Below are experts of layer 9 (counted from 0) of a mixture-of-experts language model. Rows are named router (the router's row for the expert), gate (a neuron's input weights, with its number), up (a neuron's input weights, with its number) and show model dimensions 192-287. Each number is 500 + 40 x the weight over its row's rms, rounded and kept within 0 to 999. Numbers have three digits each.
After each expert's rows: a language model's description of what the expert responds to. This comes from a sample of Wikipedia text that the model never trained on.

# expert 9
router:499495492536498486456528497549484508518589520623541536536460486441529503491468566496521540470473535524505414545471518507559507484523491500482532580469518473562505508537458463519487478498490516578501486552519496410541502505466471505395555560546488494512455434505492489575398606521518530535
gate0:504515583495468490527467553467525461532536556461511509470514432520515470484479538485492460555463483463496497493616513474470533455506486583467524492563519473498526497559487505537526487500493537505540514531545559477567556508452431494449439537524494468547482531494511474473435437476442551517
up0:543461427546535578567406583533481445503471534517476473490476649509492507448517557497499437443512518522484498532481528465501477457513407505520476509496509572519454530516551540450485515516576447504486515491471457538514460534554548422491462534496488460537579517516517418523478467509398550527
gate1:579534490500525491515445565497481509505526495470612425513586567542467545526481539513418492517504520485539455585481461509503386484528505515482485592472490485498489535571625473560504471496503437406495418468477535540481527487471479490401462427512487525453494497505509527473549515505549449445
up1:499513469563456478445517556471483526484437477464485491494569537550559520470555439515472500415468518510431573523552459497497582415496505479402461458476469555503559451461502503471555531477488518529563440461503511483554510432526474443598527514513490502500507505481524488499473438534479508473
Table pipes and prefixes. Pipe separators between cells in sports, election and filmography tables, plus verb particles and prefixes after to, like out, con-, de-.

# expert 19
router:436458543451442485452533494470417530512489467484552551518534572456527490563478516454535476489508489495534448549442513482497539515530553478487572486482530544519536492493455542459450475529522618522537441494525584508487544507501492462537558444515556431518509496565500523522486542534431513501
gate0:498505514450517527479524490491470509478517422565509514511481547466445503514497481503550466457486578463531495496481586439550526546528561454558547535535487492519477448475454535546530528515485505575513454482508457516548610431521509539617535475507472495556533504489497559542513456525458525506
up0:580514436537452524463463481464516467523543473442584472447493465487542542474482528583512510553556466577397487461505505499515550426551451467508489494466447512514656461574472443565485467545515477568507575463514500549517477500533562492473473427517502496475460532499500534482495464546493427500
gate1:490462564488567509494475590422481438538566500528576479515486518521548527526463462472417473491513500506553499570477600468537470476529468479434472530502523459475507470528571486502523476514525502559434457524533518562511534548485519519486492523519525521446527515512430456533486507531532538507
up1:518512494544522545581541423514566533540488470441402518454450532493511491462512512482442517481549554510433480537505447564491468521480469515527485476466472544488498492575513510513493451516536526566485469468566509534447524523490459558508561571475582469538505538488501490499479509477484466571
Political and official names. Words in names of parties, governments and bodies, such as of, United, Liberal, Democratic, Islamic, plus See and section-heading breaks.

# expert 4
router:411458502515421525398444545484513539532511507612468551550508465423505499508453472579466432495527455548509481456478501560558529536497523542502513497493499548485513464475445523520475457491542591619471465514533566517608463457492493519507490436518543473530499477552575511494498546530551505467
gate0:489568483517499496501517454512517468569450507542482458496524520492470577505542524535553524516511519442498525519517597485466550506541496481514618500501468491558483507468466497482453551466575507580512433527574511549455495525555533490460431439541484494528510482552533516505473512495614465496
up0:518521482512518433517505429482618418444547503498555497562452492514430528453466584482495567470516488486482520547538573491487489543429561557464457477453520474473432548557515457566438515516475453535482522477491531564511459498574409435523492504531461482478511466517437495511560585498485524493
gate1:457459504457461462475530512462514515523549515520456446537487514518501579473536499527485522532520423505507486476464514505524501486487514456589504518456592562507520458498541432542417531575473587506481466517514514555587526517524499538546502551552503494516481489517520431477449621511477511450
up1:496560459461576464490511622464556488507550433540495510498461523530562444464421527404469486532522510480509533419479445457461508484539530528454496376565458501490522520499464547545490488480489520547537506488529471482504523425509540460518534451506508460485467462493506507476562472512543539491
Directions and coordinates. Compass words, degree and minute marks and function words like of, as, in, such as southern, western, °, ′W.

# expert 22
router:408496551532534421504477534581511529458480566514499543519560499464533419461499455534564432456464549507455474507552519506470483543503548503478513503474552513558538525528434511372485515497453502541439484547559544483467426423443495470473509446556545491529579458492578423472442499477423467496
gate0:467577554513492531450473518537552516478565483485480470484455518496503530529569506501515538490451541526494512487515514518519547495495493513453559500481567614531526500473551466553525477471458509475529482475453509501478477490476492451495551519545480508505485585392463554458475502539493516501
up0:393484470446478444508495474533539466521595458435486469524556484491456557482557505517478560420464499545484527497531449503421426541457460539479481514509532494612478533510411478488497493440537469449491524532522478560476511538555464504476496518533551536546495462482503546489519539559469496515
gate1:485553466485481578470538517440570495494449426448486460464529544495441563543520604492560495476486514511441522475505495480475521508495555573538497534515499532500507458524510501502523453542460513584498449522498565534517497516510489451502532545513446553570524463501494496519537546451547432449
up1:511484474504478548524471532538524481555548492526482546406547526561429525481476501473453569535466517478503527525515516508476467524501422465507529495533527572456454487416473420519489539436499513565520426535470460490530440523480573510502588504461466544551440450466505495466485507515459433458
Clause connectives. Conjunctions, relative words and prepositions that open clauses, such as that, which, when, if, because, by.

# expert 5
router:463517476500493441502520495465495433505506514558545480487527486492497460476498497456558432474496516494522415528588558475507488532446540534547548536502517493592481448460422492496495469454410454486445463491599492454493477421445588434515512529554488469551476483505497513492485548511522539494
gate0:506509439456499454482547496478529386488616583564438574500459518507369502503441559396567526533526461528512468572540553566488512474563498508567524492504457439565595428507497513521408505501531503555542534481554515477505531536563388489484566485474516453428498568474484512438480536472569518484
up0:468481525502474586445533506507510513523423471509435469487482531463537470503559484520468491428504504567441547464519449515420567488477443469518526521520532517529499486506485545526475538502434441494389530517463445522530455456465516548503523522532556476467475507527510518438515502499471513516
gate1:640510491553474535516477519470473431555566496486440492530509507498491509489456429497479484619497521471411470417443527464449504493493447491482542483444474571533572481528520491491478584463459487450527502522523522483515489455530451526482471508516535503449443470480523405545490451506447458525
up1:529479456492499513532467526447559561434547501482469464485469613541455436493531482499499477544497452396484518459557509484446494484489487457489524507495476503503431541587500465495505518539552493544462505433424444513511545489463505484480595481556508442489498468539509577481464480524464517501
Pronouns and year digits. Personal pronouns he, him, she and biography verbs like wrote, appointed, plus final digits of years and pieces of surnames.

# expert 17
router:418479532553526456523508609481518501513554496459535525490468574416542529581554364519572505520507532495487488482473505454502442486517460534517550450478519525548584458492413528461455442508466523577470474571465441443468539492479490528490440450579429525524505465517527518517553552479452504484
gate0:474466517581415488468502486484537435510446495500478462492550581490492536450484555598507439510500543505504534492417442515556519481513464483463546465499471493459483446472544458548466530508492496464515533490507433420532528442450499453506486451435547508476483597501530531533469503448499452528
up0:472527500559448487460433457449516550437478526525497412479459550495515496490506486500490504516497518462416536574426478486528529460575440516514570499488525445504456486529417495462533454467522521472468467477538486499506504481521412440519434526567464523440451479521449559512504495413461479489
gate1:442555551499472508524508444513505479480466464508482526487462486509541468628488513585477485502562564539454460531479548485478535521521532466491478544556483523510465519623532505493511520532513469478566481546493494494540468573511517478513537549507526461406528491472535512516507491527554474452
up1:472481461495493464419453561476432580490532567481411495588517475537520418528517487504520512455472473493467458510507540460506470547501426460550478512522469468474563522517576520468487518512505552518443476456471487477440507520458506516500486462458481515462500505465440494524466514460541559483
Year prefixes and line breaks. First three digits of years like 201, 199, 202, plus line breaks and paragraph-ending periods before new sections or list items.

# expert 16
router:450397555503492494482440514566501480458517487576473502540566485401509489574504502521462495557526485562489470532535503480544419503518474468454552563492462425523572512482496518443493439435492481575482479503506542446461513456510476454533529499565543482478488516570518530526451516502523470454
gate0:545417525518469491435567520537579534479502495527503539473456451555483584515534481574523506546526429549507548490496501518512473536472480583478512490431524543590538490467479515498475490541502540533498443510516500551425478526492461502532582412444527458527535504494535455502473486516528571518
up0:513470523538510461509483495502490476493542464573514480509518461444548580527503538510555550468500475524481560600475473542573488456603436476512517495515584561439488478457504482429492511484500552516518501520491509476573529511463505523462494449528500507543493427440545494559541507561456494483
gate1:489492535538508502419466467413460459487514515537538506455477494566467481495560493457569528483494559460520510559518528450420472496485475540462515505496479495505554519503619395416540491551513510527495486460534533492472503462443475473490442496458465597482508537570495521438457503512566500498
up1:464569506513525499514557496539454544467466503469531471577490546457518503479551489489540532483524585455597477510511484502494500460451450559474506548510548448507514532504472490476406522492491525514543517566475521560524596572507539554423443506483588558463465546526517524444558459470451549428
Months and technical nouns. Month names in dates and tables, plus nouns and word pieces in technical descriptions, such as m, black, loss.

# expert 18
router:467416560532475508484494506510504475477522562508472519552523422419518481502490571462503511501516533511429434477559519467574513523515584462503541529482569524551553415580482519449467454524471477536501387490525538476433501399444499451533519550514542474514427513498498541511490548511469499485
gate0:449479489540463413435469499480480534556561446505532576551591535490505518525506515491504579435409492454427472551456526457468502421547440545444559584514484482536519584419472488529496484485510541505538437521522486522544539528485445466529443439489581502399496501532484443514485479497423490458
up0:458449419513456410459485419474482533530466463479530518480485512508476432504527551520472613394506459450503524503527547560540486505539544480457579490498542480471501447517439478447515517524535546495466530502518464448536533549533617473456547535405455530489517521518423441483504486501556434534
gate1:553549520464538473538473552476487504511499507487456472508450492483481493460568464503526512558516488570442466503462532521519461555509484519496502497523555506499566476522498416547421507511485569503525522483468544457537575460509457520440528461523480555466449524455529484482575513468470573506
up1:501508473459485487561487560424502513516499535549472474455516584523530511570424483516561560550564487495543521461488583493497481445481517478499489512512506545480453454474532474535557542498611550450512540538502430593544567461435471467501537489503512519442422480523495508509484423455512466525
Quantifiers and adverbs. Quantity and degree words and word endings after be-verbs, such as all, more, well, nearly, only, able.

# expert 14
router:479480494520484395503490528489495468470485541541464483486511523451484456535475495516619491441525510489475511545530481392560485537475583514525525514515535415517524474528491474470433405505523479464490465546451552492499528528546509436486515494516524487471500562538565470466481616474456480550
gate0:452545495510498508535498454497499464480465537528502491502559504489453518422441494496486504469449507460412402553521498473470490474531541504480552520523402501453548532470559513502438401528524487479564520515505602509496559554565494416560478496579517469535485525474447499536528556450543557502
up0:565464430517491530431519460507456508480492548524501480499527400467495511500498474477530410463482494475486544448530529445447545510510515474458611509576501481488437546510484454493528374449556498462508404404401484537552507462525547523508491520432526467452487571541517505550527563512487528459
gate1:471531537573479484561513502536440478423426512484529456544501563503563532460492467515436534504468420458476501546510455482538513484450493478443563567441481538506479481457497474427535462560460562522506482435499485516559452485491505492511468525545560508486524531521531483462565463471473441534
up1:561429457490461477469486434530504519560510581492492517453537382474533519520541523535464519505497521583489442479478496531504505481540480497511530547469495466536486511442515508512533436536549529612477493506437522513492550524460484465465582496440472497530544602556371518482520551557549516473
Headings and table entries. Section markers == and ===, table row breaks, and the first token of table cells, such as nation codes SWE, USA.

# expert 23
router:444451479521537474467490518526528467467533532512532472580478506474468499493493438531547511439538547510524452529509523502538499517455520535514540506464490564514467442495505539405466484503493456538397442544482507544498483450485546510455540466499533478513475527629519470495487552524453532495
gate0:504438511502456533472496491476485595435442440481502554475458475526431552524506494473532520483513504400531526443468504419491510478550526475504414532470460483503467542502495459480517495468537456569530519503494494488521510482507432509476517471512567483456474474507498456517503529499490526523
up0:523519503443523519457514505453499520465527506521529500551518557457508581415432515406536495388460520497572533489536528519508482489502474470481524537406458526487520497483485527506492437531485490433521505508507484539494506451541518534544496411580478556526494483551442474451523525566425518489
gate1:493440538522432485489516530477543511529463498485490504430440460503478438568470582416501501503512505442481528497629493494483528501505505464443481529429431529427483515435507528560450483541412407497491492501558471456498469481479464518559484455530484514438540507553515499516517488417490526533
up1:491573554535525465527494447442477529527559518502502466494538488525511513471490473493520542491515496479514500465433461552526545502519470542504501475596491456529495529503469530545511500560499514468464550473505609491576521572449524406505486526568484490543525481525488455431502470452533449499
Foreign surname endings. Middle and final pieces of non-English personal names and Latin taxon names, such as -ić, -ović, -ová, -owska, -mann.

# expert 12
router:459517581510461468452488505497426467453491541501547537521517569540505523524509509496597483465467482498488473494552518490582445479480536541504515523435520498606502485548508548435508444471462530546504448533471565478470448482575532525499514451546541536472523451444531460538508526450472515499
gate0:537429437457496504452539542514414486516459528558459504458464566472561422473446414481526522531473516543570487492469447467515424450514527481512496491514468495426552548491462496539443487547458530491552503494455540479511509493544528521496498399554544493463464437453526470438500475553547469470
up0:573431486548456504508501424524517510457416493562522515514518513461513533508403497482492522554497448488521540574481528527466518507452469469440541475434475477494566553463486494473487523472532568485521463554474490492416562496474528512496497497453478505514495478486462500506434539457463445529
gate1:540531475516551533505533498559443511489494542432512467525521483513497448492548464463522561500572520402525574510492457435546475525542484487566552488533508400547553522480509487440542469510531502557564540482550517476530417481508489515549435534545489510524475514498542497486505461465469524576
up1:525456507477503498434541477481490463458465574476508557517456482559497454529452524478498467507550503521519480579481516438571530420539499526512495517437552541525498561485460532521498449439530463526428523467483524461506529502502564463531545446469480456492531538544526463479563509540474504490
List separators. Commas, and, dashes and pipes separating items in lists, names, and occupation descriptions, such as politician, actor, including.

# expert 11
router:456446538537422510481458471559407487480537540514486569505484541492553500521538532499509510471567552486544463572592494397555449461497481495537537579491520518523569449513488532460469486497488559618544451546438512522553502451521459426510526444528465553523565496545500519490460523512432471441
gate0:460491427506472487533475467540473502486458509488602453445537530529509486555525471480489485589540584483473489565490524500594506457506566445548570509513421488412477469447497495470445524494394508454472432466494538481463551481501457484443544438482406517471522514519461509410474498487501546499
up0:504491505478500542464500474493457536533479484582458554422507436558511455546451486498519474522539451463493499471564440471553413515472538470516515436431479455545530473479567500536540528543504396477419531512487493510523487443559552477494498462419448560488490465530593565559475470434536465528
gate1:513505424518457486526522478439487487422507431449531521459408521487580499464517497582467464491528488526508517488556506524400493530495464460424453462482484474518456452516430463465515525488483496523466433458519481476486476453514482581557543519496516562561476457422430517459569546509477501444
up1:542517428532549559517519603452514519465487484499599493504547492528488440454558526531443520538486497566409485539495533468500507416469431493485468542500528470535452541487483533514439523454499565443379401409518459535537477439548550514506554485496506484469432452551463516480508489464515512448
Institution head nouns. Head nouns of proper names for organisations and places, such as School, University, District, Fort, Council, Army, plus hyphens.

# expert 15
router:430427581521449401497558498513509502426535510551506540550513480497547490500549464492590509527514547533536461514576551514550415506437489520541453488480526473546514486475414560445493455483453444520517473499457518448469478575504470421493519496514530555547522503577476466530465552577506536439
gate0:456494483526538433500435462534530487461586474514536489490500530511512446497515480474434460511521487544487518492530498433515546556488555498476482458474560489526458535487496450496524483547470479502507441471446564562508488514440581433561440526492393607462551472539558503525445574479503504546
up0:438505508484579542486435484489513535506440519501520493485566588473531550545575512527484560492593550433484487496372565519488525484498451483478546477454467457557541535500467489494502487504551485466483557535554495481558505517408538501553527507541489505472514461500472439484516543495498470553
gate1:443475502473497536463492490530428500499463525488421497546509505504566471498622528498449514445457576492428530571506612483542517501537552503475481487494543554463350467551454493576525525504510484472504538507489531467502548571503373479456553532520490481599517559534517554466491534504520520491
up1:498484458492514570450496480474492503579469552540442552486445491562542474531549495444436483477465510460517577501499467474543521571530491528535497395543517499530497428533561474508487547514492503415502492468493506474468519448502541466470510466448514466473447509517418471484558479522507510453
Media titles and labels. Words and pieces inside titles of albums, films, games and companies, such as TV, Records, Entertainment, You, Love, roman-numeral capitals.

# expert 3
router:513502496590487453515521500517454534448535532533494575561483484552548503517490463550474451462488528480533470547492509388508436463526536483456521478460515549530507540505499484535440437518485546508477505460577463422439477480484508430474517526567469471472486536499488420476559522514553517452
gate0:449595544494502495508463481489469503563503470513519516432460524523510474528492499532494483482499555492506490460443514424546573532521527554593477536497509459483536569534463487558506523513463476516469473470497574423551495548491495533547521520480519492457541528479473482547447532524525529468
up0:525481521532489472515509504538540509534517512511405519528467522470505458500516476520470427531536423496484475507479508511573448543494588492505450543481565495549549507520526515506510477525440534537500459498506447463491472531509528507495450429528502556539519558489478470487503430473532465568
gate1:489497464505497527408425527497481475501500570496441547525501473466476502427476471507540516489485486468511576508549523488508525453519524462537529498523555451518481533508457510572512561516514450522525473480523542494478528550445482505608469538539478427507524495474521400481555506460431544486
up1:453486471409518565475467574491463427452529416464488533514516476533474522506494568462491450426462475471484578506441549463507522472476516510533527556500475443528494550523471483438447498484471520425496552491519494517463462528436417497500441553492523459514470531464463485545497498613513476451
Sentence-ending periods. Full stops closing sentences in sports careers and place descriptions, plus colons and table bars in infoboxes, and words like footballer, Born, Coordinates.

# expert 2
router:466487531561483483494488538530417474520519529499479504513540491438592487485498553448553469477467544492479417549568543433532482512487513514503510512469492500528530498522469492510450437440444451623506487534500538471474481484470471444533525500561538455501499453534545537519502571506509435437
gate0:521588480455448542552458492543504542496467537536536475566541558464529453443411537514488445541586527422479558523454462514494540499517478506552491524500557468567552480532501461384454473485502499566473508513511491508529507469522531532432519544485502542547519546534522474459527524514535474561
up0:505514521530528531558551458503468540505499518461439617539432461529520436415489488569489466464486520529484467445512421512514530463535463492488636503553535553554497560502553531432522425536476460475494560499471543424490475417439499478504474509538542514502486414500508467451522452544422564476
gate1:479517471493530400455496488415596567527475521519448535501477474501492523482509415504509517569412463577471491494503534558484520579469476532451482498544482446476447453404520523447460427501479495504476398471481486465456542463535482475503497530474484469598512474426512488423419474534527517485
up1:569522594498494463554458408452443487571456484495493505483615471497568462533509453508531473512514515558473491459474566516485565501451492509509558451482490555533546540548539549500502461496490480582484498486553544490439511519539479524481463478510527470464527495560507571406501468375457570562
Abstract topic nouns. Common nouns for activities, fields and concepts after the, a or his, such as role, development, music, approval.

# expert 0
router:510486559498473564604511501500479546493462529497558553540449441446460503531454518497558486515512558490557500553514580501535540467519539443485519548432480478502472430528513520470537481489529526601511518493454512429470504459516536445523500510579530519492508461517480544503516523492504479482
gate0:428583519473472471451514420544489473447465455526477474495507541482528461525485438516523521494485570519530425497466521526520448535490543479475470475441545593557479491494535458464557490577510473424496560459460474575498522509474577547506496546492471490534504531500561503533540432403496424575
up0:512480517491479472521499529543469496484544485550484498528471527536475433519522524529507473475531518533488514610537496537446503460407424555472486473494511551464483449530448471464466520434425530502537421512490453492495434503445417494453563531469502467476526494513467562464527489485442531476
gate1:490521492486497450533545507444423482469449520494456493550482483467466438497493438541470527496573501560478468459545497546599487548496451494568398579464499504519498468431515469447536505504520529452568517525493478530467492456499472506448555441476543456459501506489522461553392530507563410429
up1:515496541439493383543558533540497494484560456457451473474549502551454492490499563522525501466507435586465491536423565485484516511494523461534454568463527427524499498519495529568518480491419519501431495519503470478547485523510422524517466538500490574565564544516411513472578521466425506481
Table cell delimiters. Pipes, percent signs, zeros, semicolons and coordinate marks in stats tables, election results and lists, such as |, %, °N.

# expert 20
router:456466504527515551518411553509513502447548485473504549456501566519506476567505530509617523466486478506511497454580502469450479449450501499520506511484535421475502417407431540518501549494516487518529473537548505431501454463517460455511477484479572537509512460577488527546536535559445535517
gate0:491474584551458542483535466554434464532461519532506475540513494458463552553521416496514456473515485497491433489570538498522456588505518445420486481509433483394541529506545490493522495503492497488518499413468520489499522504426450444492543527481503443455573512496431528509498522516609569422
up0:502390515547490540495552410500500521517457468485548551471500551433469475531446509487456492490462482533532503514472468483466460541434527483474421607497480453457534436562551482496594445458525457503524505456552535497514526493507487494531480438480590500515451419497502475497478537525443502539
gate1:514471459514480541469478502583551487513532466463499495536481518483622443557511597470474549450522497520466428493547404419513465479533517484487459493556514507552495545542502478561505483485506471511506469538489493458554506518497507502496523552428562517497512539513497518519487481492472532499
up1:450509527530534499490471502507507533506489428473485487512501469434564531476554574528414490561486465470495494505469478402555519502536564451471483609501416502425618510539448525504518499526493492474446513473553481504525482468533457552544469482461502490544525543471453521432528526530506435510
Spaces before numbers. Standalone space tokens before years, day numbers and table values, plus single capital letters beginning names, such as D, F.

# expert 21
router:423568512539514469476473505512534475500541534473498575527530486537478383570508463464578486512521528469473465531494501454532420445482548474485526456418510491485532444527450493537511509528459545538464450479493487464567491499465530490454465548524497540553501531570447528449519503514502542459
gate0:471522544521536495542413543483501521539450505466558503538527415498528426504532473608478430505499477503438464519445380500488519519504412528556543512529589473526482495488441495490404471514495521544439539541496520518450513482487468590481495567428557474427477532464533524485586523477459465511
up0:560485529520537443476485493485557440485534540617592471456458475506505516542471480524497523443461441525542432509546520473490483460544483521515496538595468504495515611443504575554506496497492534520431492497490438435460520535486491411480482478502557515473449513459535521498520503537492544551
gate1:481491561455477449382487569500506497460479530427512554473533463526463483505482547506557507563485511503448478497481517555494380518451471479536486489525493472497533491571481522458493516497478570413510488484474529489493517522460492498493449519453491498477588553424530511560428427454466458429
up1:421503528516511451495465586491508505482556479470460472523502536561441458508503533452482494495492513494482494481513495466544523499548487555536524464543466531472430571535545504442428589504475553475402482491556467552495522527509450503403517598421442501496541533536511487542478504483430495463
Place and team name starts. Opening pieces of place, school and team names, such as Los, San, Santa, Hapoel, Al-, often in sports tables.

# expert 10
router:514480467501442471444465481553472489459484504529509512493513483515500445486471458473551558517519490559485510528480582491543503492459506547531597482456606522553543531511457575449432519500555547536476500498562526567463488505508504508539504481527479503522513526568534502548464564466548453484
gate0:434569484523553426495543479528551503482432463471473437431441489503580499490518519494452445488519503454492489533493519491481521489501476572490519535471515452562518570422528510533451536518439507497437528521518406487584561457474521530494568486511497409466481501490520500483445499472428506506
up0:514529522444566487483532479584436479522524520434507520486485429510483519529460506530541498518559471467502563510495473551586474486522463556525442494506588461506517552490468452475433434497559437509528425552484537550524484462508562497537489518518532512523476488548483462459553529470453512524
gate1:447631477516494501489540427471510519518444413522509464529581559491503517541522579572526530475571549587480495502508516545463486475465525538527499491503496430440545474556546537486512473481469594524529483525498475533509591464516531447560502476480451519530524476487492572527474441509496537449
up1:517493508472475503532532449484495524492500518442529502515441494495542380473527522506500554507523524551413500484474531491519481439493507546486504551488515536586529486515519576516473521492584497466521448549516507495568494584461493511475453529511513577469515464469443599489399559580500499470
Numbers in text. Digit tokens for counts, years, prices and table values, such as 130, 277, 000, 13, 28.

# expert 7
router:542440524504491412485465530483517444487503552507476545533534487459516421490455488465498513528542527534490432471496501456558466500445547494493500500544537607580566494479480552446467456462525523500513435496537536469401525423472487456480504487547498524562551480506566506499461530451485478510
gate0:418532498518450484461537515431499493539478473471553434511502519498460426512535516492524448471440429506541519498534483564507488488483500510557536500458497524510522466391461517540404385506510535427458511515519510516514507503466521498539503485485396443549441525494513458544461555491483470490
up0:479605543485472523485466551476520460502505529601502530517500554433534425526469424568488456466491494468585474515524516532480571549544506457478526447595552554532454590505509522504519511571523484506490493529444504554420548521495538451487436523470485504453524479470472410461485456502562569520
gate1:474473468537556488451461543479589532527523534525460523452518555464463511460508502493442434474485439452527478476510514474467443566472531549522500573552470451470477476547515541465510506478488501563499546501448514532520419466495541451495492540437538460502569455528526561544456450454486540547
up1:550579521471483511503537415453491499490469539546528517530512451507476574481510462507468478450486490603508502417465475570453488415496506482526418520511456507499420513463470484454486504447475516577473486535554525462476475507523503447471463498501525539520532528462500474602602530469473503496
Copulas and passive participles. Forms of be (was, is, been, are) and participles like described, promoted, used after a subject, plus opening parentheses.

# expert 8
router:512542485459495460486445547429483517512521564523477515505531402499502438516465536531555484512602536529500376481478536446532497469467597531467526486468559473554542539524544550437481509500460546513455447508570507451496525476468478509505556516545490458572582435489454478544440508529460507519
gate0:505511458437584466603519485456515471620511513489513480534442482556519521543491472475470546475450565402533485344474520476490586499470526524621480514500546535492447457499550500461564609517494488411476409466511489494491547458466530459549470478505482476460444567471482555450494496519470521549
up0:484526524414466449498533487446568562534573545506507518526496496435525503546506431484506490554465547472545545550571494461505518433475511459564473512534465520568486547492517484515431500514547516527494457501482492499475474509500534532582491460485479532491506498446519481516483525465599499513
gate1:431477522487514458506425501518517524513521518504579487438479459588523548500479470512465446490541497498494556512490524513544458519487427489451440516432487437529429518560461484479530527517481464495431467466469484558498540477532529539506585522493482464489459502513526468469498518526504481526
up1:514507494498521514486431536525506500553554474512520495520517493538511523545519471652462533531517533431494484531445485525493481564533488522427471473514501507469451446549553505483521504453515467567526449502521542502503480539464501514500534522453436464433564532550576516400483398513486400536
Determiners before nouns. Articles, possessives and opening quotes that start a noun phrase in prose, such as the, a, its, their, "The.

# expert 6
router:444456550557437480491452488551458495444449497510518538583505463473605399549449511520500553538543599483491479638517586408508434493529601489465489533477477469567453460460423504502471457557441509568486475478577502488453517541513515484502505465516552485517539552483494484452461537472529536507
gate0:522503537499555533518484552419524514448486550560481564457506427497498487504441538492502532509477523521480499444391460476512536581448502481466543493480514554540449409491494565495490405565574482538540504540572485479436479555490486487480530664511514445507489493460488468473517488427463523494
up0:435554502518500487434430497496479601526522417468565503536492537498515582486480574483480473475475512431548504583467458502524515530480563476459538506491486507490445475488513448489516482459526457516534476487482499478514488488520550587520467544512461470516490514509565432646459513461498510446
gate1:536571513523505509485540463464469430496551550506532455542501474478493528539571538589537499488520522439477505526494521453519560476493503536473449505496548596505569512462529477467529453569495457439499493522431419558454442464515558607487535505461491494504542454476462452509484480489546551515
up1:485513475439494522452475527504508462549554465478421505539505536507555476503522515447481472429473438446463437577493454502532519490401444527492455501454477461503488514479532557567485508463508468547501496455550519506477476477428466414477533453557475504549500469484540491488523478569507501523
Sports competition terms. Sports and award vocabulary in results, headings and tables, such as Cup, League, Championship, First round, Semi finals.

# expert 1
router:474470486510508488525447504512545529463523520527460496467531493437551426467521504446492520458540546510456494539494529562494416435500434464437530489463552532536512442454483507507488420552453500578460488547561525432562497442500418514481558458554519516501497480502483482501444536528522505504
gate0:432473567514485444538535522583480557374491446503486520516534483532416539507536403461501489497553503483457572543428479527505503464473546448437503488546458502484499429556433523542443525531490561530485442493544443548549450523549497468584573476531542481547531460473457399399421513515442491510
up0:469451466464433552558406556507551489519445504467492468509552499458492504471451479507571499386539487472599486556469506564533430537538474426460524504432478570427504459511533451559427540515525510599485515509448480486499510543506534560493503459506556568490405446479464510489546495504543508441
gate1:461407573553356437548506563469552533504480478571512499477524553623541481486437544461489562518512495428410537499557489518474501598487446513520528575537511519490490452505462450569470516476442539534507540512414537494559512497508409600551641461483513551389441516485494550468470501549503537537
up1:450522479489451524462474612496558555516494497495495460525497485468501546504493483470522477464466504479546538554497440510447562537511437556431521406381467501479543475486481441471522481420550445540480519469496513451499484526453477534434450502515475510543529490492486455487537451436532551444
Prepositions and word starts. Prepositions such as in, to, during, from, into before a noun phrase, plus opening pieces of split words like th-, bl-, misc-.

# expert 13
router:551489493464549479476554449513532488549520579422487523490490467532443471507505541466571514499542534552565540499489533416552520526443424495496496489480522481498518458577491470462458473494445548562471499521520479428547523451483493557570478535578506443458504557534457501527477505498473459434
gate0:468446487499513526516508449504471457522512467530527505509479489498434486506519468514540478550473527459507555484458484441486447518427504526555502484459465492492548476482563535549543526488547524515538465461516460458501454475530452543522495528531444431448550450503580481438570482507506503475
up0:539557507487478531481553546518463467433546505461459479482440485518485525528515533522584486511461557503529503469509487502564508521500553450556439551592477434549450479463491458514540528508499511520470482503438498399469477469558465517499490534501475462565530491519471502506472467579473512430
gate1:511484508477475497490461504505494531455511451518590529428497485471467476476510486493549482446569555541514558479538494549519503467511521486540454510527571533495553490480508565447574531496497553479473524443511437514435467497545477538489538488550468540476523451471608565475478503507516489482
up1:508525565444516470499494503479433567450476494467577554475480469542591510522437533471433552555478561517504452482527526526497503461426536464452503490456541522434530569459497505494445520514481398535556496490496516504488555509519493481540525524513474474459493510452481473499493567507560518519
Modals and citation punctuation. Modal verbs would, can, will, may, plus commas between town and state and periods after initials in names.